Weights of a small mixture-of-experts language model, trained from scratch on English Wikipedia: 48 experts in each of 20 layers.
Below are experts of layer 6 (counted from 0) of a mixture-of-experts language model. Rows are named router (the router's row for the expert), down (a neuron's output weights, with its number) and show model dimensions 0-191. Each number is 128 + 24 x the weight over its row's rms, rounded and kept within 0 to 255. Numbers have three digits each.
Before each expert's rows: a language model's description of what the expert responds to. This comes from a sample of Wikipedia text that the model never trained on.

# expert 25
Letter pieces and units in sports results, medal lists and taxonomy entries, such as S, m, Q, air, Animalia.
router:165078133145171128179131143123107158132145114132135137124138160113095133088151121151089172100111142152132078141098133107071139110104112157140114146141115120158098147116069098105108142106142122110161181178133144138120141159131107141096151139127115107107165138155112147118152106174088121165119114111114141115187117158147121119132114114134107126097141118116074128113109150156156135116160094146147125111133109134170146119130111089105117089104130095109143119159102164154107148107124078133135122176124163123134104131085135157139141150129142120094137123138158173146087128107118155110
down10:125163140145122170120104113151103135097162159098160099169166173138117111139124098088137126114134129120135084125118099151132143118161121118090157129161143129124131148103107141133149112127151142212155127135113101142173113080129105105103138134151104095106127130116141130166168110110119151120138135109160109127119114141146132131097152149072148161152097095112133162062172127146187102115110150115098109127160134148115145142133117075129133075125140110127086108143102130141100163115167123147110137159118138108182115120115128143115106164166117116092119127123123149131110097113138143101
down11:121128117119126118141191147158129126102110147172153146133148113111135104173168129110147091092139151146138118117124096080184156138099129075121172149140130146107103092141133133117120111169116165108115179130144130131107129139107093137151145143134082120138118108125157093114118148094164110146126118097116108148156121146126144090125144085087122167113097114136145138121134149116151101132092093143120111177170144104112123110150129116162124133180100106155118174115125088108141116137155151147098121117167076084086137091152140138126138129086117105143103135082107132114139128090143113145
down12:150138090117107145115115105151117099119118123131103145128108113161155114114120109131128124137170182129144173195174089142116133107138110132190094152135097138117146143158118105116121138102144089103136131153121168121085138124138158125111098143134132150064185148135126118087147126116148131082095104143116143129133106108174133141109123140115120123127095135107137132136094138101059154122127168104124138121137175170132139144069155111131093137137136115149084125157084133134161147112109112115123122139147124116147113084092121106134078101097116153148126117109126097130175148116166117126
down13:151084105100163152114095149091116127118168143102139131115077126131185137128128156113113141103111096143127135103126141133149146159131089126077129141111138119128133114135153159131148154095135149096177167135139145159130165081107121120122124115096086166149099143130116088145167128156126130134131120168126151127135109112128098117128114162113098145088118115141118137121105115108164164093130111076144158133166131156155052155133125079191128111161122067168102130110106115117125111141162136107131106135107126143155083151106129128172150127134125099112131139122094127117110112117152105112
down14:163120147135154096104107094151148179166087141118108149137096085125146120149128117139146150133117154126164141128112138145134107086092102147109047123129133139132110128103094099128146169117130113068132076144146126100103087129113154131135098161130143105169144143116095112104128110090129133113096142123098166130130101105172131117126100143162119109133122089131107092164121119122125137129154131078133146129131138086135129166113109167166135127133117130101142138129096102081110122102136146135112143138179155139128166114122110132108158082095133122118104126082147124112185123076148110116
down15:120114147138143161182114144075149153084143124145162110110141139130116118111131123107147125123129095108067168106145107127123102104111140145167150111150132153140071140141153150165077146082167126153076116123117143132166105108167094124112163102122115127135147116162140142168109142208126124110142149178134119141135139189120112145116111130120098138122111141113146119123157135111144136149103134154134153150124134116095178098121115148094141144119141159143135148134164140126142129164113128114119093114135159132118124141126139112085076146124154127112106181137142135099172156119171093112
down16:131079126125096117143158115087109154104133117159156151115127159145133083140141137144104101136132098105122083120105131146102108150098147149090147125137133108101143137112136106107107135133130121143136126112144081125160137108128115147095117114181158120173107103131146113116141118150095131137125127129192085095146153151150111126130142116087138109147107104145095135136131122158157092125072110138111114136107121131145138092121148090152150110152160126157117123153120070179132155168119094094139128142122178116166140132129100122150100184113139099079123093165162156160168127169084141134
down17:175115120125135125141129117126132072098136108139156097158158170113134128082162130135096122140145130138124132109106123120098095112144145083161164136128101125090151153110126136120131135166105144163111152137141141114144112120146122131136096094140120095170117061149124085160106127151119107121129101151165128114126120131105104126132142111108107148107112150148114169138174122111147137149102135149173114144160107164158141134123105147086130147090130119125166116075185093150117116126145122065098113102147084121079104127165153105137111123142143151158112150142107120152131198140142082115
down18:110126130089131098142160099166104140119134121137129088141110112165107199110134153119150110129112102075144099121115110131126146120127102137110138138119171097102120126117120084154139141137118107118113109149093116157114109144120107147139116136113136151127165147151114110135152134106133123149110160134115111148099116178115111193135124109147145120151109136103153116110118098149107127165129168101130117094096077099147152161143139105061111132118168142091147090148082112147121139154153140153127152145103112159133082117114115159117134124166151128217137111094117097098133110102163094144
down19:149129176149106148184139177108131108159134118116166137163128170155135078108111099136128149139123127149145118131082137149091117166098086105131110136138141148159162155147090145100124169097120150144148134156159091130136165101142139109163108124165117146159125113129160104093144116174108114114106112109131147145152112144118108124108159148085110111145147122143120154169140125108175094112101124188157121127171142138152142128100126131152156147148137097115122100115135123133115114118129130113121088143174175089125124104140151123148141178103125127086097097123157162132098160128095157113

# expert 29
Forms of be such as was, is, were, be, been after subjects, plus pipe separators inside tables.
router:143104130112091117133179120170094112120138074118159154115127140156117119096094095125111162133163142160133131093115129097103111148116135174095129121108143107159118142130125160152149160102138101142146171182155112135155088085084168124112139114115129152121128124140123105124144150169138157147079142100125157139158138123107134157145135105114106133137098101116148098118110165111144130102105140132129163152150141125154182082126144138116166109136128144110141106178175133123127161144168099117186141140089126178116143149146130127158134159114109114130098114156117145181081143128125127149
down2:138114117096134126119099121130108127191142114131129111138134168132161101152164119116129092128105123177124162130120091159177110166095110112125194125153125127160106111146107075112160138159159139103143136162144132152127145091138146125117107096152159098139152094153156153125158114101129135119124107136098118099131154101086070087115117129098137093090138127107091127102119133122133117137167160154161091146150157107096133143159083133112110147111167118114125110161155138176148139114119165144154077110083133134089128152146111119128133119131132145119126152096164112144121094161138101121
down3:119119127136147131099133112129136092106124175164128135121100136148132105160141117146153122129183118132127061114115145141112142157156142159147114135135089115142104119136136125086122150162135148136132148161097131120134082151120130115093148118138150166159141134138133088069112116108134092084162122166132131151116168171153137147094126116092123112126121088134124154107119068114100132117126096125121133141138143131099144128135121084151105127136158132092187133128120100145143142126142132100154171088088132124126108161080091066146120139101085122075142095138149172137138089164138136147
down4:129117122101099124145097125128110173153103125169119134117140158105142088111145129158090156137107106147084140163149121154119108151130075083132141115071148133087116105146142103157163142143117106098121101115126151153156176149148110132166115155087101119107116106153134157133144138175152093127095144148135143132140111138095095100118132143080110138117142122138103153142124125138153154175094111131111146141160151108180111149120151154177135185083120160135069109112124140138107130107144129114101119120164154122104126155153123144121125130141148138177099146123116113129123133193087112109
down5:122115069148125176142151095100117135099091127139185117155164145093105119128111142139089169124095117136083130104123132152143117138117118154075147057100113166155109137091142131121166155124152133153063143132122118076163096116150140138132109127131127118158132132132099137139149131139122131140151100161133142126100138119148131100101121062140122125127173144102137105120086155149098118158164097196122094122147106112147142116161157171112145091137117106139152123138114111091083124136134082134146165129114127144140157136121126154130115146105103135131155155114142148125132135087130120126
down6:160134143105135122096115154158121121124156132119119136134109111106141128121121131100173145127106111126135152118114118154112149121136133120166123115103140154133126128149155147110111166130092117140138107129116074135162115125096092117119134133174113133131195160122147068137117181021132086164137157133139101142101137127151161184163146121126129096159121177143081113128116134147112105135130142099174126088149119162137126139156148149127098150119141080120139129126139118167152137061125130161094090104145110138134121137113124159137144142149113154127152109138130117095157117111159164152
down7:157117131091094148133139144139106151116083129127131125168127114092084144155150134140186122116126171154140128070122108134150162119140142155132115122154110136139126176153165156140124188101105138118171101113117141126118097179094063136119133127119129156106132115060156101115138101139138123095138109120091123139089145123161126142152133108101149081075111141104138095132161157066143123107142103155143091108171141155118105136118141130101102127122159142148137148115167130150094140139101117126139168128155150114157143133104149095151096108145119133141141142154144133113152146151137100144
down8:125131129163130107117094144084127117134128142099162144168090114109098121124132126134113139155119160153095122192114082162103162132161099116166136144082150140135123165142078165139121137096139171137148147152094107093122095117132142162131132117087129158157134114130096107129129102126102113121160136098135119115148147111105114154159111149144131117154133101113099147125128157102118135131148108149115163166166143139106119111111086099153102153110104126112097115102131136113188141155131201108108143125180135123180099093135143084113120157146133092099131125155160089146123133130148165145
down9:089095104146156129108143094129109120094167102116129147140113135114091096159092109142119114159110097092110141142113082118129069121124147114138105132134118141154142104085144114106135163062116154111124138131132114103153144147113137139165137139131153106149111111103103096087154138114095065120090122144117140181165133170178134132136139118089122150136119143133154148097141113127146117093109145111121139115102114138112117119120169120122155128116126160113174117126127108141093114088129136173152147135111109106177156135131130122111112129138096140101112160147127127033144114117128184159
down10:127144146106124120121099121150146092117129119138114097128117084161083126158117104133091078094135158113121118156109144123103158127140139149077130112118096127120099141119130175149134115123161148140145152159087092140148120182122108118098121169158149156101115088145113059137175124115089103144073137141166185168117126120118127143164150138120110115091153149148178114165136131101109155142133179106103136113096133129134139126101131129084108092140092101085146104088130128142137128129163143117133142113103131094129126107105128118101138109104099115150131124119158138123118161130174159155
down11:117150163167148111147079131126119174120140117123138115145117172142155114167143153135149148136122127098159126136156132087095148122128136155089117122118168119153112128116136092124172112136143135132104082096082165159103133113158096111086124165143147138142121161147180115125110159115173127110163108083140148121150111137144136120105189168127152101107093153123124113129103105139125145138139126144087096146127104120115108157177114125146166167131123119169133139119123117165122128113160079132183086141102136136172111135110103143154113128137111117098121118165097114128144133140093105191

# expert 8
Pronouns and function words like they, would, this, them, plus closing quotes, commas and periods, and zeros inside numbers.
router:162109125125079163120147154116123131120143129118127167156122132085161148117152100115126169128124120125140170137142117142103141135116125128122104147150134097131180134108120134130129095129147142102145150137139144115136074114100117135162099071121159092155131100175166139136125117128111102146103128141124143141165153119096130158143131066108067116124113107145146134134082150121147119101115137155152118169153169117169137099094147147149126117134191152124133139141163145159100110181152130097173113140134111138163118157133114148177156170103134111119112122161139175164078109121116120092
down0:117133125127156145139141164130127151169123122140112123085126146169128116146099155128111139143108103142132109153165158125130156168114119117109155105094132089144151138130091092173095158113148161100103108083117152135123108142116149101144108149135133155122108098124085116109153199120120117105142098163107170105129151136142177145099119138146150183116144096094128161123109113193092157125088136123147155122101130133166086130105104142112122142189142166086116150129161149125133118153163125123135154125143177093154147123110156119169164140099125133155095122095117133125115109125130132156
down1:100125141137132106099108083115119129131166097177105142110131138113134122126119184117128124127099097088144141152116127096174157100130167118136094110115130123107118127089130103148157085152073148168084171112113150154163127130146090140096112157185145086151112097132093121119096139092132137115091109149143138123124113127119142106094166162159146114156122152141080071158131129120141097164130121135129107132097149107151131098125139118158134127122137159103136105118108103078150139155126109132135120168111107164070147118102151199116130112129146118113129153150108129114122123155125129103
down2:110098106133126129100106084144118138129125138152145110131174122080096154114141134125150097138096124101141125066139090121132121164104131168120124130136139095137116140137157139108122109085077130134098166124140137107147156104120132135180154099151140148130155118126121160151130110131155126126125111156131140140076136136137112072123118074156096135151101144127124122133112132138141143101101141137124147054153149126114131120185124150111147128153136137084204105114153132118077173105100127133128139118090093124102120144110147133112147173082132150092122117061117136092118136106133150154
down3:092127145165124126167130136143153111141139060126094104157147175123150104120135102136131148137179123113079128120100144096171138082116135058134151167159176106075129150159152105116139125105156115148098134099115115143127131151099173085126106152142148108118106134112100075125101099103139146122135103127114132123140154124149174092128135139127137110099124126149118129135164121111133151152129159100142130149143120168137107130145151137120083079106130128130107154150092088165116125134135200139100090144121144143144101114135124114149111124115146110122105121127141119101129178075144123133
down4:093129059162189123132156172123122152114126135148126139140137146098134135134152116119134144125121145151168105153152108121111122138144151134126106108160121127145127162143116091130163111188109120145169099113137149133145147101177106157156094115157159098139134138104133152123123119107139119113169085165135111115104115137171170112101114124141160107141116149140136154117152140169135137086119132113164122115146109116113098122123153161101157093116148124173169120144100147115102082106120162114178141140073135122137158167145156100081138115101077086122091162103138137110156121104125133135
down5:133123098121106116106102146140116109073077107153127174119106188093154150128152166151162144119157101137126148105135149146101122137134115129164151083115115122115139126134118110146143136164134102114119155083129141119173163111118077129126114110105120115156095109147145142129115144135136122121122133142128147109175124128068099160142157106100146133155129141114156133183078119145151077166138091155115113188106107122150117100115139109139094142137118131140105128109132138103137073153142107084089165142144126103080134115125153114148154136135175124142127145145126118164099122145123066111
down6:113097107104133125117121162159125161144127137131106081147127167141179132116157132109134138132122126134137146110135128145132142175158160114094114089088120161173123110145131102126141145149098117131148118178089140123147081140124123147090126094122116154112125172113106144102170111168171141104137109144114116127164141096142108112130150120165129126113134126152148099144127135122140141109145161123107151114162145108134169111142106195116105157110154134140199102139155105150145103099112108120123107140105123159131130169120177115161185132105115180126135148147162139154117108142066145083
down7:111115121199134108103104128106126125140145141149096070139125119144119134127113120122141114119101166081124142120158138161130108104110110112128201113104100109172154137118134153124090134117118143097138107135120145143160114154131128090125113133120153145110123161160158165095106162172080147117140107103108096106121143169132119121117147157159102131142120135119061160145107077130147116089124123116123118083130169123126146118121131170113115089106116106113113150146131118125143114110141173069148091156140142131132171134115112158159090123139056103166163108139117135099128124106126120134
down8:160092118123146145102158091125084134133181107131128104133108088138126088117133160114113145145109138138121130154126105108121139158104143100123107137117135137108112083094117116131163122114137123176143136137121103137113092120145079146064091142092132102167121130094135079133141173074128136137145124127175140136107129130101120122129142138131120117149126147171108161165129128119151124111133115142121093110105128113123134120125162121127066119129124164141133122107120109102152148115103095193133124140045137137125157081107170155134099082166118102176113149149090103137136102159137109143
down9:166150107145139173121113102093123104127132136074148140122155119099131113119122124126103142130131143138118148127152087146083096150157133117135151148105138108141140079120170114134161140153137122106122160133151120111153137137135094126128102101113133135143129156159140124122151114116155133127129103163090144110094132137131116105089121174125112119172127076129151148117113156115122164127123125071118076142098127110138128138134149147161111061096142089221122161075074130140141097094116064162105082125082116137106118111134135127106113124126140152085114128119141133151117111118128116154